Experts of a small language model.
Size: 8 layers, vocabulary 4096.
Below are experts of layer 3 (counted from 0) of a mixture-of-experts language model. Rows are named router (the router's row for the expert), gate (a neuron's input weights, with its number), up (a neuron's input weights, with its number) and show model dimensions 0-159. Each number is 128 + 24 x the weight over its row's rms, rounded and kept within 0 to 255. Numbers have three digits each.
Before each expert's rows: "comes after" lists some tokens at least twice as common just before its tokens as in all text. This comes from a sample of Wikipedia text that the model never trained on. Tokens count by the router's weight.

# expert 76
comes after: " ", "-", " (", "2", "|", " m"
router:154107117101109115153143129100177149099135142117140133154114116148119157138161063112113108133132103114130105102124125099144111090143073106117106138144094117098127156145119113089119167098163121131118129131081070166113118128050138137150127118130116097132144125130131114153121137078139098126145113189143161157140157117160162103164124096135127132131134169125113123123152113119140131124136121112098140116129123068129113142125154112184160118087098108089138120160123153118158135087104110
gate0:162119103082107111148161141149140124117132149153123156117116106151136110106169164147144136123117147151129120117135161122140136123107133147122106124163111111164108123097100145131063135107112152132119136139109107160173127134109132156158168089116131172135170130177139104185142145151117130144150151129125113101137149095114157132119104145113164166133112094076157184086132123149155145160094105096182111164124130138135145117108100161146105112146139161122187137155102147152142093122139140
up0:081100127144091121125155151123149133100137128128153138127112106137095090167121095114125170124117136123144143112153112139096132131135135168107155178143146105153149107167167180113147106120172099157107118131129137153096131102128147145153121127106109112100084105118141168141124166101162111119130130160178105157101141148107108149170167194106090130085144138101093103117117129122157143103082136115127162119127113086113163155115130166167119114140126156089135124120121136138173142137147121

# expert 42
comes after: "4", "3", "5", "6", "7", "8"
router:150121070122091077118105089133147150132176119071107139154105135152130162128090089122060104111167133154172145139105138083135126127136129106100125113126141134153156118136078106091105161117142134124136124142124098136108146118120146122131143090136163113134157136133121145159118105092142100157150150113130147140121168133145202114116111139153152153149165142115087108133135085148110156144176103083130152101134163119110136133147166149134106138126107123098099110124143141118119145102117116
gate0:139103134135104090130122132094134150135112106141127144087140127124128102123142131150106170098126134118137149157095122137143126141081176113137123101088161148150143146118169102156134167115160114119144140113064113105120080118117114128137099092122147160112117088123123116126110139130106126145111121121079104129140105118109129117159088145111129107153152107183145117146100132128108128135130116128084183083091166132167169068110120163120130147143142162094170116129097102139134085163115079
up0:143154111157145119116126151143135128104148128143125054173104132136116135157118090106129132154133158119167147137102092143150099122131111125143127110126141117105108132087127199123136132153104138115131137126162131163120195101138120137172131152123114120108166126176134136092120103112144201101120117135133107108159173089114138137096150150157155157117139149172105133127092125127156098148113118108165125172146113100125153140137128155064108145124089110162091095121122138137134149117115125

# expert 67
comes after: "1", "0", "9", " ", "6", "8"
router:133085120115110144169148132096170145079149159111130112156107159142114140152117107084094108157143129159115166128102129117154139090117153169145121153113146142078095114095099132137147147114178110145136087144145104126137152151140118146144134113133131127135149143131111140092124113121119129161105119162106149158131153155149158102087124150146170164128120170152083104132152093166125104126140105100123130124188140167134105078106127149137116118104115119131120094141067169082131141111146121
gate0:158111141168122148145134142160126154127139112143165121116122159129156105075119137148137073163097106144117159137088136113184159144123142085107129089071121135089123103113157136131145082072142163173140130129168136118119142117165118104118105123137125129089092123136105124146118131156081139162116106129101111106185178128115167134140102126158129124158060173126142085146118110162122149132107099134099138146118112122120133150136145102126106101124099120125155136117128130129147111156127129
up0:106137141168146099128113131126116121104113143130096143133164142108143127151158119146069144064130108116130131145166108118119098137129156131121152173143141101114138147139177113127132093143103087123136140158112143124183084134122142176119145137102169142141150177136098136127176093100151123150088121146129110158109144156123100143101137093115147163134129092124123124185115124117079127168126173085149136104128135128143140114128151154152165142142172155107095164167114166142121112121126143

# expert 32
comes after: "\n", " re", "-", " co", " con", " Coordinates"
router:152075112138119095143204168084128172110169169098139155134109152139080123116196118098143113142118131140150140118114141151125106127159100153140111125093141155124106104148108145151150169106141157127137125134148142125151137129088162119130140115109089112101202090153123118131118100112112122150120150142146154141113149127149143078118154117117138168123110090116126113130165090163151106130127128120135130088147124096127144129145155148110132145123133130106154106137095153118184137095100116
gate0:153161149153120144098128168136126149148131117108143145118116130125106165109141137139134141146122102135159174153148113147102109172123160130121170118112144146114104137139113114154093144107151136114079130155101152160133131092136119134101124110138122099088159149176123116130144083112147119093162150178120163175112131180125089129142073100147118141156110136107124097120110100160062150128131157128112120117140136123134139121156159096092159142142129149104142076198119119141147147136170142
up0:157126120120149080135115152156120100124141133163105156090122178124132131153118132104134124130150148096107138067150156161143093151134148129156130139172174157198101094120113120161144115159102151132095136117145115142109134132147144118187107148143103156143121128142165165153086117154135159142070102115161105145107123123134147166152137124100175129133127084144116166104134127137153112109097119137126169136105143138156125154124136119072133128150138127149122180145115136122116132132078116

# expert 9
comes after: "2", "\n", "|", " October", " May", " August"
router:141082113135085117116163139071152155098175155127103135153090142194104167161118092159137108114132131150102130126144091088149145122146112132139144142131127102120146125116167121109131162124145115175119087150097129168101115099100160123171134152157101100116155096149149130101111102129166104151155146161159157150130121143124161107090116142160147147154099156116125116118147125118135110132114096129098139126135167066161103094133147160135116115138122127121128136150133145148135150112075128
gate0:192130122151141108117104149113157102141123130159171156135086159147122139141137098109124155112102134165107138119152106069094159156135120098127078111142117107134134133110116134111131148083149157135101151128089121167104116116096149123134171122111160125101133141137133123104138112110124113157112155127122059084086114166110078115108136122185125135167129139155152129113103080123086165147127099134103115118135168112128115120140130119100126100152127183104108154101160160125129132131118143
up0:102129080079144118137124125137085169179118143096115146133136162125119124160123137156142118154104169101122133140130145117108108141193159131121104090123148161130157108075134123104190117122126092101135126069152096120124156176175111139119139153148146140129099157119125098180080098130110145113107121137118144145112171149162148150115111109113129124153153139110095104156133133138129087087104132132104127156138108173145145111138140154147128128140139093088123109133128107099103123132160108

# expert 18
comes after: " C", ";", " |", "'", " N", " c"
router:134080116129121085166150126107177151096185189107136161147111129160163131138136112138082158135126110148110147123081112145127133112110101125139125121117133118114120115088098134124117155147155096139115125095090154144095141139107149117130175114081114109126128123127167113121129097105090101161162116166144170089122159108173160105135112128139108199118137116090105129102157112146098144170122126102142138141141130098104095125130119098146144122096088116128108125112096151127104132110117148
gate0:146124157118152113105142099126122142145108145126153147085144167126162125098111103137162079105174094122115112140131121117132148095130109137095150157117174113107123115137140095119108091151167143150105117117154143149124108097129113134168160158139125128124111149176072127149137156124148126145130105117135122114127115098118174116109134109125110083120142141049134098105092118112109090137164107191158142118133135138141129104114127151186094155176102095096129171111132129145129102124101108
up0:134113124131149124128096134108123115161171111141104125130107146124099138117162159130127137136076153152140098133124080122127130176140136147137136073105102137181134113141134139128119133123093106125126120143133123131128139093066145098167142160107152139111162172149136140107104124199126143143110145086153123119147143083156095184088119139130129113104130145130139149111157130128168093121090145112122127144128076109111144143145122124133134203117109166149093121120127136111066098128159142

# expert 13
comes after: "\n", "|", "-", ":", ")", "\""
router:166138107147161113171180176124130160103135186155099147183095126150120191109159075090120112134161136138136139125076106101136113142179087078146125117106146099126160130137104159130128137140149103152129132112107133156147157118082140127121164140128148085113159146119164137135111117091150132142141124154128135138110136117146097112109147117154161156136119147122129141106143099120133130169130103136131122135145139116124110099106107134139119110111090095124120108129107153081132173075140102
gate0:146148127101140134141080091085157111104123101161099079132117078152086101071182119149163142135083147128117131145120118153134152106116178130163129130121151156158120112123126153138129132160125125157088146139137156101120133121139168127151102184089147120121084095113158143104128101139117178112127080130132132146178137086121130093122130125141095122130120122132130157130132092118134152100120149149104117180145112139123147140085179145127141181139118113092135118136141128120117119102122128
up0:104155134123125130116099144114118130153129137119135199149113140152151112124144134146133131088133140135163141136140133137104124146108122132109124117133122130113115094118113128134118143139092154137159154152147190155134123109127181131118138139138120132098113144134186145177146081152114135141110109121083086132065115104156122120098124099133131176111128135135092136147179120160092190175108147099111147110085162087120120121089131091159132113106128157093099123117156165119149141074143142

# expert 60
comes after: " |", "-", ":", "|", ";", " G"
router:120096110127126083144182107110128213087160170116136149141126143177101174143158101118081108158111111118135133107095140097149127177110121123151136142106121143150117123120109151106131156122141141109151117129102120136135113128130143113158121134140136060067143134162141135122145092100096096113131133176144129135123148126173146106126132128143135143125150178138117133085133157138122130160155136074125133152157114120137108135106096116174138129091083138116143127095125171117122149138126104
gate0:138109111152116103134132137133132140105107139130113155172111094140107096140158119145118150193145145094121146101095111118101156122074156157126135139135162098108128066141088135156184138110076112121132132109138145113159113150158171142141146107099124136136146123168113097194101133163147146116117136134123112141110109128127106163157107143150155184109145149149110106145085142110134142129110139100155177109107132149104174153130115100139137109115160177128125101086126126136110112124155105
up0:132114126162113087118093145129109099094119155141182132117158099081144099084158123126144132154118094104098138126084146126165131128131067127122131124126088145098108130148087122125118145175106154114152139135101127126140146149115146140132132114134133139137101147152134144085146134101093134081160156122178069138109117131145134136125114107117114119106146133091132123133059116129085112114092133123117129151121124158105125133127080148154109211154125136099101112137140102140088108112147157

# expert 12
comes after: " f", " the", " en", "-", " a", " and"
router:152109132110096106176138145116138162118144139090117146132113157177094162159117087127111095134141116122163160076089129129115110120156095149134172148090126108090112129131137120140131125126149136143117130102136124131119122137102142133150094091106108099131129122147152141122096159125116106111085106187120149102131127147143190114141167161173141190148129172124103075114103110150116078118141122120114141118135150125156143115115137132147124159099050121157101144120129160113137117113122114
gate0:114118162151118142111137153125101124113154111091105130194082138118125139124166093107117129156121173155095126071142167094145127108148112141145103098171111121095121131121159121162131118132101161111108123139103147130134153139123107138132148130116105119100093137135135155115140151140153149104107143128165128123098133151101087125151153086145134168142123154142128124117153130145155103080092158074123117123124126111086138151095129117184102152127051118124183110127146120105118115082144150
up0:154117109142145091144143135131124143116093129152160095115174131141111128126074163140126116134153127119150138160107076195165132130103113092142130182100146141147083113125097134112140164101119119130145151164102123105095163111137159110121143147150095152119125150089139094144087105105089117122125083116111108125130161142119121131123139123129136093094161088124110160129152109115109134151111077156126135168129177131200112111132138161130091127117144136132105125150113157145156161119138159

# expert 95
comes after: "4", "3", "6", "7", "%", "5"
router:112121122104098094130156149102147168097176174120129134121097149143111147124135088136114128142122154152161132141132105132159124139152114125130116137097145119111106143068126119084160172118134158166108152123104145129138147124111152138163186058123118096103154139143155123130120100111169134113151094145139124116093138116150109110106074088211121136183143147123131098130111109156091146122114105122124114135149103133131116130126125154136119156082073135132101115155117125106141137101142113
gate0:130101071133134135119124109134111115132137151141117121113090133161152153148122142171114113111119130119153191169124144135080078149102136163152106132170141133108112152155167129165133173137105180091134176083096105112116120116153097164124102185101133146097149104133134108112125111110130143118146089135120138100173125150109152113138150142137122165122135138116160133119142148135143117101102109171124133152134175093129099112132141126103137131137118157169155106102142105069105117151091121
up0:141142098146164127130138146126145183114130111122135130136151110158148143138150161124142124172114120121139148139102119114084074131150111182098108164115126145140087144118149140108108149132120153169156118157084154122099152121188126105129171162073153149090106127158104142110121105110149106159165137149173116140179114140112126108112135127099120116131167115083161106120113128156139135138090091123091106107149107150094124159111149113162126128156149129113129129117077097145126140140101175

# expert 25
comes after: " of", " in", " to", ".", " at", " for"
router:162094130141090115118164172121160146081131174113135128151100149129102174149124126085092123133121126164097139117098131135130109116097103127134135146117139139120092133123108142150116152102145138151107118151092155150112173133116149113131134123126113108118162162126128129110170111132135083129124134137168145133069205119124122101100111161189141094122135171154096096103159102150112134153138125116078138158094134143078119119120124118170109116144108128098102105148128162136167130132112159
gate0:130113157149109076120155117108164132125139113106128087104182100107128166117106103092112160132104148211129122092147092100119130114131135103147135141129112145188121155116105102132085146152117135143149142155109120133186130110175085165108125128128148141142135133137106108116117095123120088076154147144144146092139167139137126110128105103106137095127132099128162158152142124098107143125154156101137133104159139138144121145096110119141130099145148169109135156100116138167192148117126121
up0:061154100135089158091101133081106141125133144091154113124126136138097157141123196147164129149152098122116129148107135096088130113121097125130123104114139125125122084143128129144116134087121146111148117105153176088113123125107133112117119135134099110110158178122147159081135111125116086102097146117108134123091130145119131134091098177178106127130122119134105124110104114135114150094144112143126083121116140149114167086174114118102123114100157157154134107103160143105090067144126128

# expert 24
comes after: " ", " (", "–", "ed", " able", " used"
router:186110097128113159161132119085130135068158126106119126159096127169104159089142101149144089112149095137138144132087121103137131121145067134152125106086158124100094118129116138124070137101174148155139139123115125165140167117090107102138169109116092120163108116160142082133152136123099128122135174136138156149108158127123171116100106146119148145111080152099092100126134148139112128120144107094105138117119127157143119144170117129095128133154109121115152098159124143100131098137108135
gate0:122168115142087119143156127108120139123134106106171103148151175110158126080126114127167108111119116137149128107122110100118158119120164142169122165082128134144170100103093110131116127132152162126156121092135168127140120090075114144110135151118117115114085099145134111096078124083138141029127128115125109145148134113096129114074086116129104132134143159123185124114079137140126126124158114141089144145130179130115154111097137120123135162139110110151114132136135141132114113115134147
up0:149132139124108133118068149087125119106099154094101128118127129093117130167125171151127091150096139114157133137127120128127113084153088100123161127133153137134131100148118153140180115178143129122088107111132087106123134169156108155115117158133123105142159100178094165166125104103117112143119072130123137142155138126125105136119144160111123131146127137132116161131110086156109126101133156132120097146114106142131112182074092170162110078134143129097123143149157068120136127131127090

# expert 36
comes after: "\n", " |", ".", ")", "==", " ="
router:142130086117068131154134116114126135151177144160132132090100120149115125128143151087137081112126148128128140150126190095140134115107129128108136190126126109107161128078121138129121142085168153146148109170144145144142152109133126085107152110126106093115099086113146169116111127102126147118104111116165144126124136122154097105149093139129145137085100147144071087155167084127142166142132127137134137138118171144106154133107131176119154154132118142110147133188150164106126138113153130
gate0:088147144098158123138133111148121119114116113109121154126086176130095140133127121138134123148120164131114126170118142080168120142119085152099092114102116156107127105116091118100121131108074105121137114108155102141121175126115172125144148115147134105140130135149160104044122123150130113110150154156125127150084115176122094133104156098119166122117113151121169141126074118159123124097159088105102114173144117110150115152130114149139109104121122136092121111126139150142114139099143204
up0:140102100108099142068133093133157164144168160114118124135116136159174085114151122082081145144087132066118149085136121154137101116152162165117130143132124138119159128144144133114138128115146129166093166105085110122120115133141101090122117135088140125096188101127119129109135161130098134125143142138168147156142128121124142116160125166146107099119138122105096092102106119100128109150125191106122146103134144124062113084121122104116106138138133089156096137132122139094127118152142112

# expert 43
comes after: " New", " the", " United", ",", " in", " North"
router:125099125124113090156145160095178154107125168063098108126110128154113138147136079088114123144143135173128153108107092090134074100145134103116166142117110151155096080147150149129125144116133120130128128090109124128135145108066157084154142118118123107124114102108136099125122123105118126143130107100157145137112154122141142099124140122168121175169090112136112123131112129146141135140155157158090165145146103111148126138128138153124120143072109107127128127147113201123123124074098141
gate0:101129151186116145101155112157166144098143135126103109156143112107117127165100119092156123102183115132145124131120114149100150116112077168149102159158086144148116171147115138145150120149163119116123141166097121080121109115109144118114107126115136116124130149130118106159144108132109090126113137148136097109142076109160075104113169089099130136092118124138106121089135083189142103100124125128149126098144153118099113112157158075147130109144128136146089117085125139112128145161142095
up0:113160174158126161120151126167165177114126134125117132134178116120134123169122132110148124116130156094173122126121126136084137128147100166116115171109110174140116116147086111158180119151177150132154140099151126174142129164149126124124096133114128129107159107173078118179142121136112101152133119150162108113147134136148147124123134116074134138150118104131147101097145104164124112148141127134170121144141156156107116132146130096134105153150125091048103150120123132130138116127077115

# expert 68
comes after: " the", " and", " to", " was", " an", " a"
router:156076142139090106162126130116135164113155171113095102168097128144062132175084096065090154142153117122092130137099112109148096157134113188135117147125121136124115132132163155134123159118126119140125120129107103147126110135125145084175138116154109099118131122130161119121142124116119107091135169151132153100122205143154163144145131156161120153172133137118109126136092111172134098121139115099121138104131159099139149148135151122142114151137092139138105130164106144110145140094122120
gate0:164133148160123120113128125123129103091130132146094109106129151180106140129120146099094139141116142131188158175131065140122096093179142132089127121129133151104112129087089163095113172144123137160174144142177126151171130158113138104152115140143118161134121096153143126116121098133088148164140168118098138151168130127152163149151110146135123119141128115130180079110139116159101117147135136127097101091099105099131133118155136121114149155140117133150114153089146112126127147069137128
up0:130136120093118147121111114151107133176126138124147149152114128082177146143162139125170120089146087135126134096101142121123193160120056119126124128136123115147112112123152102136146095124136124112088107120102113115105095112113130140063167108066112131131146113134051123119139154146143116120121134143129108131125158135122123116106093095137152176124153137144141158139112115092160144139134129134154122170201144137138143107113096124151116121085145106129100100124123103133131103170135091

# expert 65
comes after: " the", "0", " a", " m", "5", "6"
router:143141117124087109188139132081082175073146149115123123145066174147099138125152119111080135143119150122143112092093109138152102157129122104138119113109126114126127124107118130080129129123134131134114120131137155135121122146116148109113178128138134125127143117135138129123163115095137120129124123170152116110098169106166098087120137134185141139140119133157112119107148099131106104143146132106132202150143145097157112111149113107110120123154076084147123084178135134101169153088143102
gate0:152140122177133133107080103113133168128139100165132100133124123098124143107102088138100102165132132124114126080107158093117138131120125108099116093134126136156127102154124110129177109159133158139115147150152127157098109120113102153092092143118126101083149109064146098138140084111136146124152123165100135099090153116129126109082159128180132139098114161132155166086120086125115160150090130147165155133164133148104143165102126137129120122142126098140136068135124118094109093131134120
up0:180170141089137148137144149135127117106112103127096149091180092134145164111137156180134135112109140151113113166092126101137117116149089115134135139148099172115128182109117131095148132111157113103112143137122147129139143174133080121085143077168110178166126141117150166117105139103143143111166115090154136142150087161164137150135133144124135136174099164121103107139120121138133118121108147143108111119074128152131124125142131121150133122073147103171143143157158107133101137159120144

# expert 14
comes after: "\n", "-", " (", " S", " C", " R"
router:135079101144092096164128168117137160064151173089134135136139181122097154107164098102118113124112139141123136106105128135152128122158129129130135123130140137159116141117097138128158144112111128131169146084107169146130173115112090121170131066122124105107118124133150127086128137109111094171108118144130126123119146113167152117064156093141130152117134146136132123078176120092124147111164105097142152107136176108142114119114133128115105122076093114099130102130126122129133179122149111
gate0:107131132096164117099125097096135103141134130146151139119111140133129153112133095145121135159113114121087111102130116141115139116136126142140078141144084140153154129121147114108100098102123123164112117152174165111106148164122137113157111168086104132140115143120147129136100120174131147126127163123130185108096091117107172171152122158048140175159153099059146118149157121147124161125120085141085120108117128120131114096153128112151143110104100094123102153106096141128158132160147100
up0:116149127132118151105127132146118154110113138103113132166117151201129104128128112078131110095131154119111139133133110169145143113097114089110138144168190151161157106106123104116155165135137085132102187088200151122132121169144139104110108091134100085131105094101115173138138118139120140164144121135117121110105090125135119122089109120153092100079118108121116139093103112117116146130111145154092124125133137125148127129144132081108129155123143167184147150122102090122110139122111116

# expert 91
comes after: "\n", " ", " —;", "1", "==", " also"
router:157084137165124130123137114077172154076157157113095118154123160148133185170120071095098125118143146163111095107120093099130133100116120151119144127152135107128112112101147177119148124111155115126132148105124114121151114163076142115152129124102120132144139129167122094126143126094118109122125151153123120148131145114188156079111148129150116163102129134083124134126138155137148101142139107127099140123177171134122141117077152158155128147130066141145097105153112141120128151108104102
gate0:130126120151115125139157122137176135131109145109141096172150133114088100119095112127145146125171092141081106126129148168140070131088088135136115119136113146105110132161152103080134120134175148136111102101112166149124164098133143135143145128153129151146105100180118106121150097043084159087152142127113113125131110116158138102131090108128148075105111108117170119106140111120136128160082124137136133120144138154091131120149150143134164145111107141155123174121120121149162156155114114
up0:128088128138107061147133120138111137129147145117155141175134107124132126103134118145130153106147140120101113154128124126120166152104064101125120119153142135117130145135147127120110148103140108109156176106137095115096183116118149100121150149114119101100088136161098109130191118139086115124128133149139157116088130129105131145116138098106109146100164123072145162138139094169179128103107106119124094173108102119155102120144174131107117135148116142111093151122107115122107074075153168

# expert 27
comes after: " ", "1", "–", " (", "-", " re"
router:105111117092125108136169148092140187099148161104157142144122138173145093125146131061133111148156131147133115098136156132164111143141094133115119148147144142096108127128118167119110141098150155181104115136148105112104138166092176085155142111123079133124170090137131128112135115123133100117106156186113142135129176147170156122171107106154153168116117154132131140110140112148145143164144133100088092114125140086139150108101136131137123116120117115099099109152089168127146126123146139
gate0:100151095129143121120140187111134127115159107128075109135113130114112135122117153154113113124114141096179127136123106130121141130159065131141149168083143097143107119108097145131094088159133130083143109141111126176124141093145083053145139124134112105172161142119155141120140087136102144147145145150137145130178176145117112130139166132128120164078156159125136162138148119106099091155167112147135127127174130144114083113109127091111146156122146109142102130125142117117115116124147157
up0:145139095081147092156124164125101086159141123140092116161120142158101126104133119133108155126120160122123169145137131096134157110129118126106135149128178158144123120090107134115106103110092122126106081115149158125131177106151119123142151149116130137142133150120126169121067128164097111111124132135133155168175185116118137116155108128145115131097166159155111116134107103139083117113086111152108126106155172078109094126134138117103128177104092132161095128124141083094105150117162107

# expert 15
comes after: ":", "-", " of", " med", " Sc", "hyl"
router:146083113109122090142135156106153191098150171066095150177110144140091147143135047113087120150153112162128148119122123102142122118103094116146130167097105159117112123124089130136140152119121126093113146129105129126115151133097109116141111126143095093133129166145164141117152116071113074125113130139082132150101152154140133124115138104153134179139143163129100118110130117168151126107141129144125155142159151100124130096138111149122094118123096118118109108145156179136132108119130158
gate0:134093151083121145150099141163127145136144141109120166118128150093124170117093098136145131108175152168124116116095100141133166202103130147143163088111134093098120110093113106125120145083143086149114110111176142143090140148102134127148177126150108129088121137116121136153139169117151108155107125158155155135106168116103162134095161093133123167124118132123121141121155115154132120139166144141096095165104114132125126098128146133106102088140128139185122107134125136155113089140126167
up0:110146089135126146091112112121154110096115119118124104153102144202102131145159149140146110145071131081114085127149175154102107118111165074126071142118125159130126129147090127119109124143161171118151140158135131109176156088129111104133154116117133163121159100148140121160093093134121143111118131131126100100163099138147098129127140124096124111126141133123122108156114135075085124105071138123167101088162095127141124118110100116102134146114126142123133139120129090127171158110105120

# expert 92
comes after: "0", "2", "9", " El", "re", " Am"
router:155090143120124137107127150098151139074191167091118155152085166129157149107138123103125108124149141125138148100106140128139090094124155138110150173100146125152111149096147137125103141105115097135107090146185095081107159117109149118119145105136075126086165152131128109126128136115157118124132155160133143098128135131145142103118127094123135126122106145128147138149168100184113106175120100124136157155147115165137087171115135159138095122113093104159114131159107182131140144133139124
gate0:137138119093154116113117125122110130096125111107098164127070152128111145175119142152133112141126155152126109118119131086117116176139154118080111133164152153126103133112124128142106151129102126144109114131122134101139112113136127150102154133113121160085142176153098087150131136111145118104163085189098140101086118118112133154127159073130108111083155087125141169183099106149155135150143144162123115141136097136149113142166107101072135117100111097139135141169148119148125106086145166
up0:124098191116159113143154108125137127147154134164158124112130149104128110104120129110146134131076182094105126154098136148137130113161133106169136128130182151164178112191139126136149119131126129150133117129119104124132151117162172174124122084122142126144107163119152209088174120119145114126123152116127126134105121120131066132155119154114144126123129128113143153098152151127154147141132106088147167143108119120148135132118151086129145094162149080149154121089100146150134114106136108

# expert 83
comes after: "\n", " %", " Votes", ")", " Party", " Candidate"
router:128110114162143113133166174115133140108116139103111193157083139120117182162149085122062112133163102169129148104106096136158136151114106122101155120107096141108113142128088157129128170103118098117134135110163098142138155160116166158146149096156068120130156129115103103126139109132155096109129147167124139171116133118138134135133132083149113134102118153107103134126117128166150104142137113122128155147153114126131156120135114176147132134099075131115121110099103166091142155104125096
gate0:127155131132145125139126149117151106119118148125123148117110093103139145127121137098109096156140125140117120165141144133088109164155117102127138151133127176137145148093110106166079134091123143077137120104124143086147134157135101163090104108114169173190157157095115113109103119153143105079111126128077168158131119132138127114069168124122163141093119112155127100126123191140135092081159131134133131117127128135162155149127147126162152132137079146129125096150119156127140137159127177
up0:134153137116113090115110130132122139100142122149145125108102147141117117076146131157126086123126112137171123109124165164134123127193126124158141147126099163134123126071123125180115113153100136140137169161136093135149132090157107096126104149101147144136131132126125167094141159115150119164146106115139105111135167099122112124148105097078088102125120131110144122166156130132156125097129089135126105128134092187136161075170124091133115189124122107123134133101110103114188146147163139

# expert 61
comes after: " the", " a", " to", " and", " b", " was"
router:152103076138103089193120145138137145086209177116114125108074154136115141145127108087070104130118129128111121114105111120171105120143081132103107136079148125086114102111112116113129130144131114122135132149119134133123126098098128105133144138088099109160166166149137135135119140084166114130085108196163149124124150133149138104134136155167117156143086105117118118127151099145137124149161127073109155117156133120126129127114141112148103153138125132147148136117091125144135123125119107
gate0:112147166134130094161162151147145091118165124135140114122139158105096134126117134103123149121115148144139100096113115147122121052093143158099129139116144106105188097171102146164168166127119115143127136106137102087182146127134143145129120133097114132172127137120106159161125103142137171114104128124135165138117102126144110141144112117151126078122131106105112150135104169137109169103111118112149170142121150092142125157145134087088135149107113158117118184119099107121176185118139130
up0:134165162130146128107138144140118119085161161120143129117175153128128162131129122099099154081130131137169146128139117121167135103097119129093129122113148114131103139181098162125108148135134103143130128145134094100147106149159156131139133120080106101142141162163140114152144068145176145106148141125138093147127143122199124099123141117164116126084130113132077121125132121165119128106128080110117116140166160090118194179153162128132124125143136134119144132136091138126139141072146092

# expert 0
comes after: ".", ",", " that", " where", " when", "W"
router:131101090130140130184126171124197183114124143134141150136128139121096143134132100108111138129133152127080166073103131123113096133086095122120121164096122176130123150139131107129119150131137131171131082123097116173104118133093139136136145109162101076121137145147181133120133146114160104113162130128143137125096172124159145111075135134209159155145120136102116141112144115105127081134134094103094162131134142117148157114143118136136134156114105118141129114142106153143138145135096122
gate0:138141098119136115123143154148145142149131158141142093115139125178140109130150095100098111125144143107123135115121169148158098171173121130150135155133116117060125154125139148073134105109111137155079092167176101132110115114146131122141100139078110143134181135170068151106135132115139088153138136115092111158163114150145171127126119130131125119182141161137127096109160122125140074123129114157117152107150088103101121109128124152122143157161092139149128143155113107163150141115150105
up0:144144125101146116143129138134145148130118091134138112106131135134134093148118107114129118104140162109152140114113151168111113154136156160121116132126104127119156108156098153109116127157100087129055117143110087165118116098127124167130072136069108131105120201173112144113149140096160121092139124136087137147165104126145125159088121167107077155171136146113131118101144134133133111100143144149107150099085061106124141135131114112144124146148104185144150124123153118157132117114104100

# expert 41
comes after: "1", "0", "2", "9", " B", " mon"
router:127108163135074118115169153090133187091175137115115123145108125136068116130158095106113108167108176133137143103108149112126130092146129136146147133102115125129100129102132139111134110142132164156135130155085131119130176128110142099138121087161143113149118103161137133143115163120149122117122098122138133107101139136083193092127158167153119160112108124122057140114113111173132108123156104128120154151123147128125109147087163093130109122133126122140170141178139161107111149099119154
gate0:141139119150094099133118109148110114094130110117115126131115134101099097123097109113120122124112079127139085118097130125150126195131089123170110174134128135144151166122156153109111121096139163147088148178117102158132123123119102127141152115083184145102130139142188124137145103118143142113100110071147136106125133096169135091133153176132139124126155090159118130149092139172119114129122136169136158103101187141116120121090145129147139104109120118137110156180107124101122154114107152
up0:146169072157126130101103144130156192136134132120125114104150137134188132099171148130127126121108136105167148089124135120125163094140095172169098126151156120137130107084160137143125132145096137125135154136161154089141092159169138121123097132132107093125145125115120135141156113140172095132144146111126117129159106126109146137093119079124078128115125125119146110134135132145154098108123118134147112151182151158141097093127129133141158162132121142140186122190138067107107125147127108

# expert 8
comes after: " ", " (", "-", " I", "I", " N"
router:131107118142104101181140156112147166098168170108145165178116111161080104069095128149126151120121130134135190098104123122178114107129092116122120105161122115113128126116120132104086162121142126150148153115124098157112162132087136111147102082145110113132111159136123107134162141124137111142121146177125142113154138136131149097123132113149107173133125142130101120135177129168147131134138077137109133090152116118099112130133143155133090108110097089159139155129096171138131126128114072
gate0:130119124112135128145160148138132099136137147089140171157101141170089082130133130176137107093131115158124120133140099131135144114078100174163129132142130155140169116153126167121167122118186100093130127091138156123144092155143125114140109164154116089132121151103114165134140097130129101096129126088108113126094125139099084125127111153113114141184135101148160137135135172159155151127086122131136143161143109105074131113135100182143093102144139172152093110120142121123126095124127099
up0:137114134142133095149152180141146124119119133156123113150125091109160141141124140152128107123117109129074080150114160108099155118118131128131157125098125110144151130165146128144115131151150113102152177106119122146117108109155102153163133100124097110088112123118125141119144140127137126130164181103222114127139159059112119079152169097123124161137117095084117126135095161160124139135129136104145098119108084119145111131156185162136136143139118145121089133115132175130105152132146100

# expert 63
comes after: " |", "|", ":", ";", " in", " he"
router:143104110118117103133183106112157129073128190149144180148076169143136161152133098101100119106130104120136159164138137102150105149121112102099129148122159091125086126125143144135128151154113124124124108102114133159120141139104177137165165152169089121110100140130195154102153151112128118161098156150115162145107191139121141125106134117123141176129120095107070142091123125161131095145139087129116155130155095116147132144129144127119140148126093137102112120136120140126143133128124111
gate0:135143151076131147146132136162112129141106123115096128112172148127101097152112150142130145104165122123107116128127143165136151096157112134128095107129151146129126084154136112117086074134161108109152096174164153130105137105121111133139106107177053127113128125163142175141116160169147124145094116106147101205131081110127151137169126105146133132147109123119106100104142135159144081154160121087111142135130108156152106137132136111116139101166114126113104136107104153126095100166122123
up0:143127119119101142156125128147128123124142170132151122125144146108091102156118132112122130110172132119083131136142161141110159064197135147114088155136103114123142122117155107154126131117168085134173141179164147103152152130135098117135119143154115144127118105161104123181088183133143160138130153106135090147101121130097187127155133126147112145139099123127092126137119183148147136152193081150144152137145126105147123104131099142109074104130112145122116124125134167138129123149101110